From a checkpoint of a small mixture-of-experts model trained on Wikipedia: a sigmoid router.
Below are experts of layer 5 (counted from 0) of a mixture-of-experts language model. Rows are named up (a neuron's input weights, with its number), down (a neuron's output weights, with its number) and show model dimensions 0-159. Each number is 128 + 32 x the weight over its row's rms, rounded and kept within 0 to 255.
Before each expert's rows: a language model's description of what the expert responds to; "comes before" lists some tokens at least twice as common just after its tokens as in all text. This comes from a sample of Wikipedia text that the model never trained on. Tokens count by the router's weight.

# expert 47
What it handles: Endings that complete abstract nouns (appear-ance, ab-ility, domin-ance) and common head nouns like game, song, album, medal, season.
comes before: " of", ".", ",", " in", "s", " and"
up1 [ 82 153 145 126 139 145  75 147 115 113 187 128  91 167 135  80 124 152 105 131 125 124 106 136 158  48 112 132 140  99 126 150 106 155  66 130 141 132 176 180  88 154 156 111 110 167 156 194 174 115 138  97 142 121 178  96  87  79 108 135 134  88 124 138  86 118  65 182 135 115 123 113 125 114 122 165 116 111 141 139 137 119 167 127 118  95 153 140  61 132 101 156  77 179 135  78 103 156 104 151 125 118 112 109 115 195 212 179  45 150 122 102 141 146 144 145 136 151 156  34 147 152 130 136 129 100 176 155 138  95  91 146 135 114 131 114 124  71  57 173 137 147 131 112 100 118  84 173 135 159 110  66 166  62 117 145 144 167 119 116]
down1 [152 112 146  95 120  80  98 121 102 139 137 113  94  66  45 113 128 123 137 118 131 123 172  84 123 136 148 171 158 125 148 102 156 162 175 138 153 122 109 207 127 102 133 159 105 120  84  83 104 144  95 107 120 115  99 139 121 167 153 125 175 155 110  98 147 146 149  94 161 176 103 144  84 132 177  70 167 136 110 145  60 109  97 100 140 132  42 196 140 115 124 117 178 121 100 155  76 168 123  89  77 112 132 159 151 144 101  67 155 188 129 134 162 101 127 142 155 146 124 181 108 159 136 121 138 160 110 143 136 129 160  59 126 140  99  27  65 133  90 165 146 166 114 108 110 113  96 148 149  83 133 196  74 120 109 141 132 112 103  95]

# expert 12
What it handles: Pipe and semicolon separators between cells in data tables of sports results, track listings and election figures, often after numbers or scores.
comes before: "\n", " ", " 0", " 1", " 2", " 6"
up6 [125  70 131  83 111 146 172 136 134 201 118 156 159 119 159 165 112 167 126  76  98 129 104 129 132 141  68  87 113 176 133  80 115 129 109  96 111 170 187 105 136 169 133 121 160 126 151 104 113 144 137 115 129 117 127  93  63 132 118 174 151 157  87  73 136  74 147 155 117 116 119 169 117 106  88 127 121 112 112  82  97  91 169 153 126 128 157 226 119  91  67 148 153  55 129  97 142 140 144 155 137  70 126 222 130  94 152 101 134 134 111 161 131 124 131 138 181 129 153 137 147  95 107 180  49 122 146 119 164 104 105 110  71 221  97 139 128 140 136 107 152 144 146 135 158 140  93 115  96  89 156 146  73 185  88 136 149 128 149 149]
down6 [119 144 128 198 167 156 149  89 177 118  95  70 146 140 122 165 166 114  83 190 141 111 149 146 148 120 123 146 138  99  91 121 165 155 105 140 161  85 101 140 139  82 133 103 106 139 111  85 189 110 195 123 143 130 167 146 147  96 163 122 136 129 190 160 105 126 128 148 142 155 132  95 126 156 115  83 127 131  83 105 135  64 107 176 139 130  77  90 140 133 131 166 113  50  97 103  82 149 118  81 168 211 156 125 130 130 125 169 209 111 162 149  61  81 151 124 109 138 180  89  96 161 136 130 100 142 119 167 131 147 190 128 109  88  97 144 187 120 127 123  74 114 142 184 174 132 151 124 171 139 114 109 152  68  75  85 155 124  97 127]

# expert 17
What it handles: Line breaks between paragraphs and around wiki section headings such as ==History== and ==Biography==, plus sentence-final periods before a break.
comes before: "\n", "-", "The", "==", "In", "==="
up6 [130 112 113 147 111 156 116 113 108 154 143 126 138 180 152  92 120 148  93 133  71 147 154 119 161 150 127 108 136 136 169 191 157 158  67 119 135 214 106 130 153  96 127  76 129 152 108 164 151 108 171 120 197 173 175  53 184  90 130 181 177  93  90 127 112 140 132 136  35 114 106 158 109 118 111 107 125 124 129 103 109 138  89  92 128 134 102 123 176  84 109 148 114 131 182 187 221 103 153 137 164 125  95  81 131 168 151  83 137 166  69 134 135 161 104 114 149 144 113 142 133 168 178  75 142  81  95  68 122  94 152 118  99 117  84 137 106 143 105 134  98 131 155 132 153 123 106 111  85 184 125 188  98 149 119 166 171 141 116 119]
down6 [ 68 141 161 138  98 118 123 129 148 128  98 123 148 163 120 119  84 164 130 129 137 157 142 154 157 179 158 119 136  95 132  90 132 115  92 133 165 132 158 132  97 104  97 109 170 165 134  95  97 102 167  54 114  78  91 146 125 104 115 110 145 134 122 118 118 146 103 116  94  85 101  94 159 156  53 123 129 101 163  61 140 106 136 164 155 164 162 152 104 119 110  99 136  70 123 122  54 145 135  59  88  46 140  96 182 148 126 248 136 130 150 146 139 107 207 106 148 132 132  92 112  77 112 147 100 121 123 152 131 165 119 140 136 116 114 170 154 119 156 113 111 222 148 218 156 126  72 105 148 124 125 117  84 119 127  99 109 144 126 175]

# expert 31
What it handles: Periods, often joined to a word ending, that close sentences or initials, such as town., Khan., "T. H.", plus some table pipes.
comes before: "\n", " The", " He", " In", " It", " This"
up0 [ 95 126 103  94 135 104 126 141 143 183 204  95 145 133 112 109 126 139 120 132 118 151  90 128 152 115 134 142 118 105  84 133 106  61 156 106 140 101 146 200 123 150 154 117 160  93 116 139 124 121 173  53 111 120  99  66 134 121 142 130 118 121  78 155 160  87 131 142  92 137 129 127 126 153 125 166  97 181 110 116  99 191 170  65 130 162  83  91 100 121 146 178 141  87 119  92 138 142 177 142 139 112 110 146 110 108  62 181 138 116  65 150 106 114 155 165 193 124  89  79 107 129 144 200 111 150 149 107 109 172 175 117 130 140 139 193 185  97 145 183 137 178 177 102  98 159  91 120  98 149 103 113  80 123 113  97 140 173  91 217]
down0 [150 153 125 140 116 160 118 109 123 120 127 136 102 142 148 132 116 229 112 138 161 105 112 174 147 125 164  90 113 102 120 168 107 134 137 122 150 157 117 133  77 116 160  83 141 163 106 180 140 177 155 151 124 171 159 117 127 129 152 116 108  99 188 140 164 110 117 160  85  94  84 101 141 126 174 124 160 131 200 136  92 158 168 144 132 107 133 109 141 112 118  82 161  61 117  97 141 135 119 154 185 101 142 130 162 106  84 106 145 188 115 158 147  70 116 216 104 106 112 205  91 152 130 142 123 109 176 220 118 150 111  76 125 126  96 146 114 138 126  80 151  96 139 122 149 134 187 172 117  80 132 107 183  95  96 164 184 173  43 143]

# expert 38
What it handles: Mid-word pieces like am, p, ag, amm inside names and words, such as jam, Bingaman, Aamir, Team, Sam, Mag, plus stray spaces in tables.
comes before: " |", "an", "n", "en", "e,", "in"
up0 [ 82 139 135 106 176 126 120  66  79 130 154  76 157 141 112  71 146 144 145 136 105 145 107  79 186 150  36 122 126 103 122 106 175  80  92 113 163  72 177 159  86 141 134 143 138 113 154 113 114 105 136 128 145 161  89 163 123 124 170 178 118  92 160 138 156  97 154 132 139 155 127  69 112 138 109 136 118 121 157 120  72 108 115 108 147 126 128 116 147  85  92 149 117 107 116 127 122 132  73 110 186 119 103 155  54 117  77  94 104  91  72 108 177 119 130 166 169 103 139 110  22 114 101 118 173  80 192  82 174 104 151  86 102 136 131 146 203 160 143 145 118 140 116 128 190 140 170 122 127 132 119 147 128 123 136 186 163 109  84 110]
down0 [129 159  97  83 137 129 154 110 174 133 133 161 190 141 220 145 116 102  85 151 147 184 116 137 170  57 113  90 138 181 163 133 148  84 131  66 137  92  77 155 161 147 139  78 106 116 160 145 122 170  99 161 121  72 166 143 155 160 141 117  84 191 115 163 110  75 126 115 113 134 154 133 130 154 176 124  80 122 106 157 136 161 130 128 183 141 131  76  82  78 114  96  94 131 107 136 145  88 145 113 120 149 148  90 147 113  94 148 128 160 119 115 130  76 173 159 137 104 132 113 212 135  44 130 122 211 101 193 163 156 167 126 143 138 162 122 135 114 103 142 132 141 160 134 161 127 172 167 124 166 153 136 178 105 152 110 101 110 105  78]

# expert 28
What it handles: Pronoun subjects and relative words opening a clause, plus following auxiliaries: he, it, they, who, which, had, is, must.
comes before: " was", " is", " had", " been", " were", " also"
up1 [143 116 126 108  71 177 136  75 133 136 194  92 108  89  92 115 147  57  76 134 145 105 106 111 139 199  98 153  62 154  77 103 119 149 187 102 111 169 109 140 138 138 109 153 151  86 128 181 142 140 199 136 211 180 107 135 137 162 140 100 105 148 127 119 116 122  91 109 132 143  88  80 165  97 107 147  73 177 121 125 162  89 100 129 156 129 152 164  87 124  85 104 157 110 112 119 168 141 114 156 100 158  87 141 128  89 160 123 124 158 109 172 114 101  98 103 122  94 192 144 125 114 156 116 159 141 116 139 130 166 159  99 126 115 101 140 163 119 188 143 166 151 126  92 171 166 171 215 105 105 157  75 152  99  72  60 128 114 140 130]
down1 [148 114  90 139 120 155 135 141 109 131 166 120 126 123  99 149 187  55 130 125 150 107 155 102 122  78 158 122 120 132 165 143  90 159 139 146 177 126 168 176 128 137 129  74 130  67 129  90  67 119  87 115  59 187 153 107 102 183 115 143  89 125 102 187 182 186 157 115 121 106 176 104 142 133 117 122 119 126 102 142  98  89 144 112 136 145 107 133 169 107 123 144 185  94 136 181  92 102 175 123 151 164 103 107  61 113 125 111 132 109 120 169  97 115 188 127 127 190 138 146 193  92 146 109 101 184 121 164 137  79  67 109 123 132 126  95 146 136  84 161 188 150 138 150 120 168 196 210 122 149 133 140 117 194 146 153 152 101 155  80]